Experts of a small language model.
Experts: 48 experts in each of 11 layers, 96 SwiGLU neurons an expert, a softmax router.
Training: a variant of SOAP for the experts, 249M tokens, 10612 steps.
Below are experts of layer 8 (counted from 0) of a mixture-of-experts language model. Rows are named gate (a neuron's input weights, with its number), up (a neuron's input weights, with its number), down (a neuron's output weights, with its number) and show model dimensions 0-95. Each number is 128 + 32 x the weight over its row's rms, rounded and kept within 0 to 255. Numbers have three digits each.
Before each expert's rows: "comes after" lists some tokens at least twice as common just before its tokens as in all text. This comes from a sample of Wikipedia text that the model never trained on. Tokens count by the router's weight.

# expert 34
comes after: "2", "0", "1", "6", "4", "7"
gate0:128120162099157130102163193133180159120070110064148095120151126191151093104165153102134077111116070134138131107078159106090138075125146161059084134123071146161088134087164115154184121094167139101175185096100097117162078119140114166121119133119141140145114125206096119180148135129111141155
up0:132080148132075124170088114084151142065146119087119143127201122084107105114153093131199133143131107151076100100120140159122153193117134173108172082123112104130110133119114129101136132154114200125111105132135133161168181130132073190114162074140073140131125185162180157133066145112166108183
down0:093131138150141163090110075152116084108129183097152116160156119189167114130099094142131112149110126111140101113106184101152128087102138116127224068176125107126119068118139185145129117156138136109137141170181144124061147107157167105077122124146103052175164099104126083099112140082060106156
gate1:077109146148150192136172113096107117087145121187173108117176130164110166118124081148088102126137168061140143160132140112147135134162204095116092081112062054112175079137132095146133108158146110141100136130074112129113123085136137068169130147122101158084140117167070122133157095107180184140
up1:108092162147101088091115162083124140078102161101185115160127142155162127094147128117137193156141130126074111130181108169116166087157075123096072136094221134114120152138132195145101115120104128166173085091117198122127144127155121159151111095185124102133107090081179101178127171114141159106
down1:164146134067146091104116176170130116188083164099138113133106125080103150157141062130147108147127163133200115094144173181174160128162139131126154114150082139190163066097133102104173102156119151080115138101130105158123112168231113164102109126139118163090110066141100116155080139138149135138
gate2:176104111089142124199154104096095142127137137092162144116147067114135101148093156113136177144196072124063144128112097085099105133102120108127120152112133106182042145118102125139143139145178120111138132199111087095154189065102110181154163166176115177117104103142115170158101129131146159176
up2:105216072087093155123155123124062106122110149103114117097113116080123100106153120094110138149118105117122127060167070080114100089137170167142143152128065171168098125144110134120159122135113130126165205066123094143144166114129191063161194139134160163114154136084092131185142127118134128116
down2:082118119108126116137150094159141118170078137142138150083068111112119117177085186159139149186160076144095118144146199135159119090145161068154100138100174127108085107118073119091183121133185137156116064140165103134141102126152128097164159118164140141116103140096107219109076112083116169105
gate3:086087039148101124122180136136151129103153140132132117118128098133096187083090163115154174061100130109096184085126146081125110135046127126126150072108126160122147192140094144084129123150090137145139111086063149095140101075170117136105165128147112109085080182132111174143124115181166133145
up3:119121123104107153095135113134122113172166141157121168135152143103122083105130124141169092109120134102187093212187124117199138175150121073127121161142173124150125087099100144093082177136148162065192099114072144194137113097135106119128087104124193189171176117143148101127153149069132136134
down3:157118139169113149103112124068179155120193118159192100131155093143090107106096083140203101100153122217132160095112125183129065130127127164141180122178157131135103120178077152166160145123071109101112173141121109095119115141094126120131106120150138121136103127149082079175182188164142117112
gate4:105207112135063149159119130076162114075083154108137115129180147164110141112125185077110175161120124117100166104118113128096052117135153070118165116114138153118114162087180104169125116064227142170143090118151155093093068104122151124142156156120157126116093123133094142161130120168131147092
up4:132125136093153155126157154149127207166117185133110169112132133134076130090097163174116083153122153181162128100166135123110183141106151136093121175112082124106166103119129077112126062160142137161190078199158087127106112155074166153134108126112129131116070044122096152096139193119151145122
down4:111087115128152138083137132145162160125150099148157144176127106086211153129098196100137099142067096166145112140123137093083174117086093096160060118131079106085074108104138139125130136090102094178131178122125114163152095204109136135105105111148111177181156115114086103171128084185129118174
gate5:146129089134116110115126101134155116123125109132131124142141128118138103124107157103208072113174120134184126128137199148146083042133133140115121093121139105161061159126104110189127132083114128086130083093108178176151150104161203090138176102115081138138079094181089155156163087054156118130
up5:099117171102124216113094088165104113104111146131154149138131130132047134148093151131152164085121109142121085154148178134073144103110117115099155145114199151094158097176086127135137134169140145170128108130139093183154120106141159096151109049081088120117148162157154108233138122184123107136
down5:056124174145122134121148147129134081116159110116143116135107130151090178107187127175062135139105143161069136124142128090074153163117164122114154140039140125144114104128120139122147099164052136158165127193118173121106106079195078177171068103136142174115111175105112153124123160076139131129
gate6:142114098119137114160128133154097148056134102147156153093102124123144081127111058130127143130151171149123097105100073110213093090144151163152139103138157070150164108107112100092110158118132150093150129130179172136195112105094196141123154036152123140069143143173167108088152124162125060132
up6:120078085132125154180112116105138157116168164124134123155141146127115071126147101096145192082186124048092130108114146068161167094119203108112105125104190122119161116088055087144113112114073165117137164189108148154123195162137165128173141122130163144134111115062156148152121123093133113150
down6:167141102117120162143102074123092103113188078130063076122107182204144132121104101114094106139182181106110123164091123108125113131086163131136096080130104092188130137110080127129109141136176137068147098119108082089125140094153097166186137086140106117119135144076150089109118186104179094075

# expert 43
comes after: " |", ")", ".", " |  |", "==", "==="
gate22:074093116095090134108155115111138060119139076129144097119159151192186104164089136114190146104116102099148109110112083118080115136104112161101084060133148133119081069093164145079070096155086107077107074139141098154108117133121106120163150141093051134128150105185156096116136159159107129164
up22:154097158158140170152081135095118136081144119122105074164191136076175124107146144099073114158128110123118119169112154133071130071135150101048188117155077129116120128219086102158154161127090155073150150147135062097090167105147092121177164125143133139133103118151120156106076141128102164112
down22:162151085161204131109113121221188167149139124115211128126087120150133114080093067157113090124144119116146166062164160111108166119118129147127102115122115141143140108108132098093156088163084133081115080123156140158126152166118186150160131052086161131156105126151127148145090138183133085159
gate23:066183161093120062093071079161098095045113123130166136095115085136099121123099165158151148130122178115154154128111127147110153190115120109140130146163139091135159113137107182186114116129097105103156164143092096119116121086173107080139107144104050110119154197130154157118134046130155126141
up23:111139155121159114130129115112211148067104148112121142062122189146093154171190103102105142118086145112121109067163129185153170164122141156124097070103167184150140137065113086125176094169140077120130055099122101135113142085108113176083114113138104136106142120146139092138081187131131155153
down23:121144172194145122135081083094116151189109137169137142119107142132170175112072176178113097137190162148112125160128140078057133069094176117126110138161081143131120086108183147066109163139144141112106138111114103157095079151089146125140114111177156107164111108088157118162175079110152187145
gate24:154117133158116192150171114108151099109101099148121100152156136105117145120136145171166147150054128093116057136161184196111160078095107199112077127111195111113138129185074109079112138175086114102138076114086130126129124102133099148122115072131089163152184085155147109128154104172093124109
up24:132132182164094049093145149139133079091123151098115126122147112092093191110139083095163144179154154105111099060100154104116083176092142027115160112151141181159143119104127142113111091140158107134143142087132153194130130135071138153145117090165091130119163146093137094126102174056116124114
down24:092183078145087121101130063177127137157139123110090186158126122157152156112146146138159167144166151083052091142143114103117133094131131097152103142063134091139119159176127157116105158088085133181145157154112115131109082087172181094148085143088144155117101123148102119102100020126175117112
gate25:124141122120149097166133179146176163161182157096066077108112150166164129133118097135153126098151132220147175154098108141118159119126101133129108157114081170169171173138197167143135150152127123168144132099192186100140180141153093164089175140180159112148107148119172077121130154075104116122
up25:172115092174134122109069144105106164128139162140163107144124125121121129064138134183174079126126151189096171090118159147134172130100124031091130130093112174120078156087152125148122109132080127133055165103160094108102173158174086116148120153157121102160141104057090170129086107132122180136
down25:208117176087125125075146144072143146070125121081089131129115078098101119129147169177118114135107114126157164067109128036082121106169153139102159062131118183095146104135136132118116143130137123135166115152132099060134161141086136096175143117094134135105189103155109107134148049157097171126
gate26:092108122097141144143145157118143086089130142060137157150114170209102118150145133076139213121099163147109144108123181135128141166116193103106131185129108189124128139170110171117187154156138127121163144182152105127114096172158105133171146165098173142080109147164117179187127102108067105161
up26:135208113136122197100184105154092146068079087111124088107175167175136125164098060097205160161138162163103075140116122129118114119103148124140144154106146129102052137132122194092134116127143109104104116130110150091094113153127156062142117120134093110135128114163136175174094105140069140171
down26:170112125080142180147126123132139151098126141174087093120154174118146072097169109130140129105168111138156033132099105191171140052181105131129176170201105135139158158127127115143130151145148152101152141187133132178074156116164123108145136140183091118084120127057085159152136158118091115137
gate27:116139125205090107099160128144154199096139090155128186193072130080105117158120111058153138174151169146184160140172158099067154116122177152103148145132046100096128132123101129195131122133120135134147109138139119156147185145137160092126108116093080147152126089114080106176113093138090114115
up27:087142096129098129054074162191121165161117080121121031142143100150103194171154135105175125090156164156135144081113130194128149105164142118130153148095135137165119144132103101131161157136089136072163126175180125102166190138154121154160089154136083122178131120152097116149119147173092147101
down27:129131157129109115181163155174160145122104116172109135136104074102178107153073081128063082126121133179098155247099142140131118141113158190137064111151131144113151088139119146089077095119164146114161125102075138124106092130098138143127167133127127151164104177133165147130177176093149087174
gate28:135143125102152136214077114074168202070108177114118162113111114177128185159084121111151125100090096172155203140111104131110169125119132154119174103085124126119164152079168085106111159130132150112138059098174131142082105109116126156155173125086164113153163144175108076131160137144106133158
up28:118138121113168156099139176134132200137086099153152115072164198137149128165113161169071076055095143120124122103165209128158109142114151140102092124085094113175129124138185185119089123138148140149106080112099157152192120121190124165112095118139152106116128095122159182093147135179090116116
down28:171088116158176111137089151116141079122157138147127079143113127041171125062128124085109137120148114119134141071154027121101108171178095128092171127175133121108070127129093108186102156122155166149140162111172116095084168133124141127154107184138158098123145041108112102146123096129114122103

# expert 23
comes after: "1", "2", "–", ",", "7", "6"
gate22:142077070173108142192116157115147193105142187138163119125144080132100098081142161127126104115198133132144123111176114170149122106112146115144114105157136100110083072103112122139133195105121145126146048132148128062068099147092141149121149107204161120148150127137153175160132147120203092163
up22:189178175049143104122124129091103135157055215122139104144105136132099126141172149150149176139149107144121172094116076177152110102121129135148180168142169077068142125093129167091116150125077141144153101096115130151152142132120118162161129128138121137117042158122189116155097192151163144140
down22:076090117174112120185173187116137113107103044138136126108167103194141103112116161100146084158135170094151123134154185172121152143114206140143072078118119094190122111162078056095148087100136137099114135132146174101131159137127128103126108142115160126141197161136110115127139111169109073114
gate23:152125110069058146149145137116120196129112136098130122093124085110158171132115092131107196167094108156098088101104114076129107145157185169124114068131148135115120094199184085156177166114090113111134163161112140109094128130138122093131160144128147143205080129162063082106109127116085165086
up23:140153174141160083124119104124179151104095120094117157152174133168103101130161194171127143132101174062139134099187100161090162068140130135125139117125072143155113205117130121132074095159117094118131104118151099114183127174164104178080093115142135119032139114112165116140169150157091073134
down23:136099145127102089153171134102180165118180134113089159137132089099131119199151166138169122095179154167174102114139092118144148091093153104126166201158125156104177121152135099079101152108157126106119143119169107126076129126175105187099103147105082110151153116146119152083101105214217134121
gate24:161132088106117088080129140116134103119169111073132136082136145068123088088088101134152144175141152073120101149213128120149148086185110147123106178073241138176081159146086102145125187136162153121120148131096155096120130167117151160100102167113128136160182131084161147149130116138122112149
up24:080193155147119160148065155177094166148147152197112130113138125101103151135156135147170170085147141104075164134124117104081132122214163105151150094145103197178143148159158092102094124084082143125102152163163109123173133111122134151120118136201126106093110170140118078125199119116129082109
down24:173138103128151123151126112118119153091167082162091143127169093118065093160116130105098201135156112117136105115078064095134127107145105065117168129201168086128138133103151142166068161148170157157127130121151161091081145043128083095147108142160192128151145078100139171102131104075139108116
gate25:132168127047136174100114131172120093150123112159099127066133130139169174128159132054136135110158163141170134163152127136202118140103098151095176176089156173109128133158140101122126086130128135159191160093119090065129191155145145155146131113131097104163112180087126162090052105140171157104
up25:120160107102163132122107199143104156146086065144174119150091131122168211107076129179118161118114114189102153111116113104138091142152108126222169139146125115160134099103159098109098114122145112121135173129150161110195113117155073165133131119150170118169092122216197111088151138111129117113
down25:177167076117159147138117129121146107184184106130202115114173167096086111171108108125102093107101120165069143111174137136111147118146130086100109114105155103040157115128166107131094100122106075080071102142175041154089140149132119146132174167130119183119127117145140078144165124171150120093
gate26:187123100125087088137068142107110139162138091135182133092120142104133106105136061154122164093211151182122165140145142132161134121133169160151194120071189152119157114090120113151095093120146131126071133081071173163107133097115080081109187144180130079116143123155136149135118111147099071100
up26:140180082102178125149135094147115137128083121078162050131132118102125148145174066158123118145135128090119126014132130089117131111111152163126112131158171110170083138110154087119135194075052099103145157099123141163121169081098135138100131124104130128132116196130126108145184171116124069137
down26:189105132109112163088187188161151114146087094116066127082131120134094107158077097123108139159089101086159166163136095140082122155103174117120167107088144102062105102101105139115094162133189118110128153180091167114099118127123141143152124096161108039126159087150139108169092200123101124105
gate27:178145160124145092102173111122093113126128112127147179127102150128124127102108132146121100117103111107158157121149104079097132136152118102155098173148138050138095127138136096083139158136132160065131170120142113132131148131070140074170063188151111181248077088103092103193145166085138103148
up27:126069151183154098134094130176165088124150154109098134055080114172090128085123102106112111086114130127142099174103158010104173132126128157098143121096124139149119131142138124172057112124138145172156136140098084181087129113094088135120187125155118099108165111146128160165177115065114098123
down27:107112112140184111105114110115040158145136144123152131148164127090178138115146127142178154139115151178173148122119088126156158137037160118152109075160135127162089173136088103090097083128165118154108172125163093085103099132158129135120048087128133129138163121174034136121141080175087121114
gate28:102072135119185132158161125115105156106146124089100121140113114158133126130050118087135091132104071110124145106130101122167113132129113112139139125148174140175194155140134144136124140140187068072089111106170167172105079115090192098143179107090125111141100035146166126122188206146136102114
up28:165067080152094080162152136141120115106106134114140097134104107130162118119102073101067179159129124118146176094135124142209096117128135155087133105151106098089137079014129088125114076123100145115160101167123117138090092142105156072167182132138077152130097125091151149156150158127191102118
down28:131149189115157144050055102111100200163111113098142177152098137143117120176139142103126024167111143131173134102162116158136111094109174155124125126119163103101156147172105107124148148080117119156127154110145123108112068119101127150105139098169154150122173129039123126190134123124074149173

# expert 22
comes after: " | ", "| ", " ", ") | ", " (", ", "
gate22:139175167117104075142122132101142089075147105025132154100111132065168119089083114140153121126166090161144051073125118074169109145127173092136099099100144101147125098141095166053090162164106113136104154118114126152134146116133144139105118135132128122179124162072134127095103128030105126128
up22:122099157123074139124130184097124099091099192158129084178169089128101102115148129146121102058144107146113130133167114130133151137074169148123177118145120159170136093182094096174129185168113153123091141127163129221125114162100081141163098100112141123091159098083169097111121144064106162189
down22:123115061136118151175145072130047074109107087121164113121132077169164126177158115122091156179178103158169109143143105133138119142177174155172081124111123075107112104128117130183106148129126147098108073072152105154147103164170097122118114104128124155113096083139032176140124140105129081151
gate23:112170133164156145155150135098134099112090122124195136146055145164151138177106115157108144139152097108076088087120132108168139048141150136146130118099163106120133100137075124075096141144178121096144089100113155113113128114114110150183131116182178150196104113175179191116147115084076101202
up23:110103163101098131104155125209145115142082098134141117114192114131187166057096142167080100076148127115153154143100113185103139181055151152072161134155091116125127141135136111158079138110138103128101094154068110147146147094092154146102141099093073070115075177118127097124116159170153164147
down23:147133164148161119100079105173169132155108112104092116111125093113082146054142088047117083130127082150096088087118088060133125097132086117077106179144120157116162136102076091063092152152107136130120105095163079131129176123134132120134094179123136112145082171155128157173169130058106096127
gate24:089076173121182109167123096136105120089129105084130133109145172178126130107098164112129164149081096114133138153162043184140113049081099107076146113156171073125154106060122163080118114135134094074130152149089117115147145083144089146136137083148106174183130084160108156086137136121132119164
up24:117097131134199175119115126118165119104185153130183117136069127161068071132162139135176096074135099125203131147099128159161154151136163111060124128161131118142128121136130128127129105191130179116142131094140124131052135141084057110154152058118141174110148099150080159118144119080187147125
down24:183117157102128123089110089115102124154179037068178154098088161170153113089070147140074165184089117113145119151062150184089137109109157092091107161113126117070080154099093138113129187130113093141101102155124107124146151138123166146109103118112095131117070119132129143168170167135094162099
gate25:164105143087129104136132149086171078127126085158105131081097124087128144159101063114162137120112112186100109138111135099138141063208112084098097074153180125173150132123176154137085071180112131183148093158090149172128100136092086102093108149093118141095098110097085150123152138103092077083
up25:143101122105156166132121146172150092174143142141107115119104123160163088076135176123143165121136118107081154144134169127175142109093147150236160109123113144088142168124175164084116112191160176126104094140125102133157155121115067075085082141144117197154093148084131068098174133155070105124
down25:168112104164150160097139112102134125136140170154067081113201143115136112122104148124080152136178137159150162125127103110093147137120150100100050161074121146090102152168083220132150146138159147094085156148118069135147097168164116069150129112127107169110123170087129172170184130141086112188
gate26:113133136166155139144118162093104128096147140151143152188116107119086120101125153099098184160100152189209106096059132130179106144111090141158144151148197130101170132168134133069098096141072082058141122090138086117143138148160087095121065078170102119122124131112159095107111135188090130100
up26:124213120147146146145108122160147079162106167148134081176088133135161107136118179177056150155197134140110084068107131131166092137123123105170143160135164135134154130187131105123186119093144116149136152116173137113146101139144162071129063151122154079093151122213122086098142141126086083104
down26:120106121076112089140168143074079141104136109093107186138113092126094165080106086090110130134133098125164170131145116177123162073178078127108120164107135098112136145180158099104131128135103189155135144128072154177081115144201128184123105148156161118098126104190149115098104195067156132077
gate27:091114063079112099127145127046139160098141110075121106118101204151071106081059159135136100152158158067116130111146087111163110138172107085176159097100148137170152113140083081133122125162107109117125131163123119144125126050116110084123164139108146155122103110081140146147111116089176199099
up27:094093069144090172124074109158122157073085069145129131141077117142079135121040134112144113127126080184167140119127141152143133124155170103128149124146128109200208126087147119151094144184111112167184141088120120116138131077125159147102159094173122160134118162077176123070160108159112140109
down27:091138168173139108052116143110107085120135125097130084075153113199120161126092129155100168150155114149143108149182099091123109110086158155117174077113110122080165073161113148203102101110141108112119123126089147111039132195051112112081151097153093118140113112168112132140147126104105087135
gate28:102094091113159132128145099108140131070180169089144149150129159114087147128069155114194103145130083142105128148103171128108104124103155108119111131148131171174139048100148120169139138068152171162169080165093146104105118037160129073176124079087127146181128176115131100108083098131086110140
up28:066096205116065156113123106200149135136075125150125160105084135146124077116139095164103130088103132142117141167152141112089160168115140106136202105094080177130151169130159099070165131136129115091174143050115122140163132068060147186114129124159134167103115105120108161103089123129134152116
down28:122120107140142142131130151103116078069157120180123118097146126164151153115127145163102103090121121106151147236106144137049118100112151116136087180155146106109111128105097110105085092147146098153104046158109167066086196137096141098133121130162050114118148113139115085198142184134134146122

# expert 1
comes after: " | ", " ", "–", "; ", "| ", "."
gate22:103199155158161155142138164078139116138117145112114131149127143068197102097116086129182168127056145161200073103093091132133096109085147141133089202106111141167136134122160115107094106134128079128128143123119126162085067119078064105115089037119100133148144102177132128128137115133108120116
up22:158074096097063156126138117203112119116147184157146143128123130168132126137100122125089117139170117163119163138127166107157091128130141103092130126140171095099082127077121156214165163170118100062121206149067135099143113075118177116156155136135149158113156194093096165122201107125111131131
down22:150111113131141168137108114149119124133117166123177094184103106136088173041148110124168153109107133173102072091137103137132117124100149122115164093132143177157136126067098131074070092093147100163130138095129169176135172129043134102112137165108117120114173073182113159115151090108060173175
gate23:089134182092102112086135080095143136177130143168184160135144116162052180100131168086098111118197106137146109123160098107159103081145086219139150118129118116110104161125120114069094125101134072144117104087170145113086087142136075183144093105135078140133146088143133145085185136130119115157
up23:099169088152165148149138125099155087094138122110114154096156133101142148095129107139146139109071141072091106124103094143147111174149123046122142105125086188195178066136154119080119098100198134108165111189151090123049116104072155116086089143138152099124150106173133128163119140133173096092
down23:191126113103193149186164119130166083121131143192128095068091126145133109100099125157129148095148073146131119135123126109115159109078113137097080153113134056080148191140149135098137136177126080137172143104132125156175083168146180137156083103172137118142143150041148083104097076117137152107
gate24:121119095052159137138186107077116126097142112069119112109169132107122087160134138085102112107110130172182137174139177101164115135100107112099147090133040110125147123128138192134076114084169128115169166093115132180066117091164102038096144135154100098126148135126117102135099143139193094124
up24:123096075129061182073107173165132137112066125103170156138148079094053110157119098109125125155170120129160120149130154115156150136143143058125125101152129132063142081120156067106082145116180060166127189096162101120108139096180151172159103147136152122148104079106168146098116157151110118125
down24:084104143153140108102185136092149131161081180184123187132104097133110128124096076120096090132133116095103140069156125103130120129107149144187179180127179172197123118145099125093144174194128134126143103111112164101131228157104129115117140166160104116112175117132125099128148156068124178181
gate25:111141157124127156130131121122124136113129153134115154173138158119151109122182131121074136116108108147166107114177147076141069172052115121160127172208168112170141104123095146090117181129053047187119087095084103155072154124119108119175117120112088131153106116121064123097166093133187136161
up25:134113148158108079161181129119112131110110132182133117129082110171107133169110066126107154110144148160105166195092114146165138160067124125171233159130125180131103159151100154119111115132102138078095093128161109138060100129135136105124124113194138124098082081089124067139156064154144178131
down25:136181085151144111120100072130152097111143202151140140127159131130148139092112111096074138187081114082055125154183164167168119153095096073138133133146082098110106150153155157118118161079136091112120114118110205106089127123082165114112120110153135099123130117095085053122113090126074119055
gate26:121121081106087122117127117190186103115085165101117158149123159139088130165178140101092118097122108137147139095103133088056120093103165124172191127157103080103120104139068055164082171141088110141138126111120172085114126042143095143153114086126131157157127070162081089124171112161132142157
up26:143105172159105153131149078091126163126148159201185122107154170124156167150147123135178148123155129117108147137121084089138099048193079122167152144111126097154117145171105128111142184070210129137149131182202165116124114168124106144161122190108126182101117115154100121136131119130183118167
down26:150119165100121116103132136113113157162111105107211105127107129081155079126104124132140099165115085138108134136118174144160055147145110228149138167120090172128181181130066124109138149115176195127091143139171088202073150115147116103130098103154091123149207183120122124137132132143137126120
gate27:102046157111129135192169169086088126131074164087163108099109097161138093094147115084182069080134082140150134121127132106158097123131085164087144126160130094119097135097100144101149161140122139116122154115191083133143106103075144168153087055116099090173139106189114182128100078116129136143
up27:110066114136148081192233128105109122098130109105066164043078130099143118106163111086112203199179155132114082098139145150120072105085124139115102147105155118089119117145128074114124163161118110127092173106166136130126124140080134122129120075152169106151140156165114157151119132136147114104
down27:170171173096127146104189161124105134147171117124105106129104175104184140087159157071154085051163124178083124114110128168093160126148181133082140142136125152104110102128078131188134133165149136092137156172159096150089128140135114026159082148108156170125147152133091178138168115146103115160
gate28:127109149098174154103105117081155183098161136142080132081138113128226095139106090148137162135196130126153117123088149070125168140124118114136154138143118119173167096063089102108127146075165159130129149085131130204143173093142150112133164145087071143089138106178124164121054146087144093117
up28:080162122140076172109085132110186174116148096124125139081126131151104110146078067079140086178186127190155107081154140133139117130156124135116194121111085051078109133171162088133123106146105109084114140081140164175127156139073159154134090090104147099139177099126113150159154148093115104177
down28:123128144201105137133142142111094131085107124119153143228161176117117159112133104143097097143111101066179146141142141118080131158086134162096129096078106114177163138141189064135210072182116113141169116126152150078107086145162088134098134093124140171162101125103130129114178153118102117183

# expert 33
comes after: "\n", "\n\n", "Scientific classification", " ·", "-", ";"
gate0:093082149120106139092132139184145143141103090067116059120127177090071096076165122059191175120139113109141143114173141155090174113157134118152176136147082097134128162156088144082123116213133069091133095087120091163118147093121169127088114169154115096094088157156146135129123108131136101156
up0:109097092174058092137150129130153121093116149195117057095126192134118200170149166140095136119185124075143143136150126153149105071125120115181101127090074156113100114121130206136093105130104129103146152105107153183138098155153108122100094139080085161194132107154115099078099143167143133148
down0:135133097103099143144146103116172135172209138108153184115055093152134142098090135137080087113091209113140086102124107152158179169125147135106172088144093067132130093130115148093180100110117158130138124145046074136166123144148110080125100109095130137184167120141140206139145131128091143152
gate1:159122095088105151110128144153153134119111122083129201092101110187131076129189070105096099111148132158148133126149142126138145124124082141106203149141186119164073114115115116164117159168120084153147035161124134067107167117141176138126166160058102086136155159185071130124150100127152147127
up1:223183147134131134115091114114125138125103141141111148096093154131144211166141220117154078082177114136137120183114064154116154117148153138130072146100142071108130129063107135110162133125155126123148087102175146135118139187149135113142122136133136124039132089095174133100183103105121105119
down1:119104133106111062165091192103085093116113089128120124105186137143150135164079079166083119121091112091064054153119150092164141155124141117159105154132108142137132067102127158100136119085096147179155081096137128145129128099102121103146135123168164110122108143171147162235141142106200098099
gate2:100082138157125153080118160083100042124124092095114118108129106089092103167135169168107119135184130142129139109093113093097140085079159137104128125154121239074154122106135165124137147139123138189119165108099145105097123146135221109167170150126109147120114086140205109120152092151124162097
up2:109117160141150128201157149171157161126159122138130148137106147121167176098159101133057146140125080183139121130151107174114212085159096152136131107119142109119115146112122150152115153132130147152212131159161149032117111155126044126084164137108173138127138088179112154126162090108178074125
down2:118191117118094153122113138154155120101049197142119167138114118135103151129120123091148134125164122149124123101148128139097132153102130137151153141109128106155161130067103162093069109177144136160165055091119082080109155125197103098154085094130154132139107109092068126117118212163195085058
gate3:195148099127130152141124165128176130095190123143081123133100152156077151167185126082127169127147165082145198159102097151111154132105154112118125190104096144167087120116075180203135088164062164180147119178147085102130141072117124151128132128095141095139146102111083163117134111117132081099
up3:154102137080169183089113130084083131109171094173106084113120140097142145111141059156151231200127149134080131159125131129107163051119178109155147071153143085081100081154079082132137135161146144160134127106173100102078192107118160142162127135131137122135146126104122095105116148138127159121
down3:142122175163145123123087100153136125142129145105156099091119063161138158112054123081150121124188089174124133174173092065125110128154156108124121045161069132137135110157181142098175138050178134117153157177161092157191090097147082143079145142132115144124153091113128089122148112103125097131
gate4:163183148129113081090120096129105109086139128075168144114102101122111152159096146150107104157107167189129122115103106049091165111066152115130126116108149089099076128101126045165093143150111171117147090122216094121133156141160145142219178134109064148141173114104119162141126124149137134135
up4:142113090198153109152124067118134130110142105131091128154136118139123112156099175186147148170156125159073058117140139157082136115180110090118104088113185137111079139146083110068138120145147155150146114127120199120103055107156095143118138100121105200122160068090177182083096080118123126138
down4:114135087101162120116117134136089169123121130172116142102142180145118154126165132093138115122085129132082088157178142198106098140127122147171157147108091102102158062122099150127102102153149108152211095131128151160032136128085124163104110188127130148126185149146180140191111091093073158061
gate5:175086121116157140123085128074138054103136082118135160130101140122137074157127123162111134117142084145157208125104181102179116115106131153115094149129148162135155120123119156128068193151105058223167176162136045138107126072108147109141146159159115159133106097125131106101119117163104092106
up5:107121169034110167161078115203165158134095137150123073073175143106120183160122124173161141104120128119154122189134112101156144138165107138152100130089094132131110110137145160125081147102095128200169164067107139129136120097106099137117149117170143090084182139091078169098174113120138100081
down5:140135131140131168124103086148124123087114117180126168191129123196186123151168139150132181149120110144140085118095163140125150148125133126138145208083126116174177160123164123128096131157072139133079145206098173130128106115131009147183110185141185139106136096118124121112105124126155093109
gate6:152098118109131138061190113130111131100066146110178150140147137080154175111153161085099150099111101159148166076041172091095124136088097117102118076169115179112113122087105035107095064130110089128129108113182142112140120111109136141119159100128091146091100133137161129141154146090120149060
up6:119119156080121095070122125132104127160140120136114154128097148088155130089058166148158136115113127123142084169101126097089109131118173124140164103104121195120149104167068094123115135142174118152188108180095150074138113146141192128130150160088152141119115069150101084052234144090129087122
down6:144080142131049091095107130171139116101086118085128164082087183135118151117115134119115125087102122180129110131067189217093137076106125108093128139159092148123153118143150147135134114133075095162166141133205102134109138137087076125174095198157131075114162097159097073121126115110150127147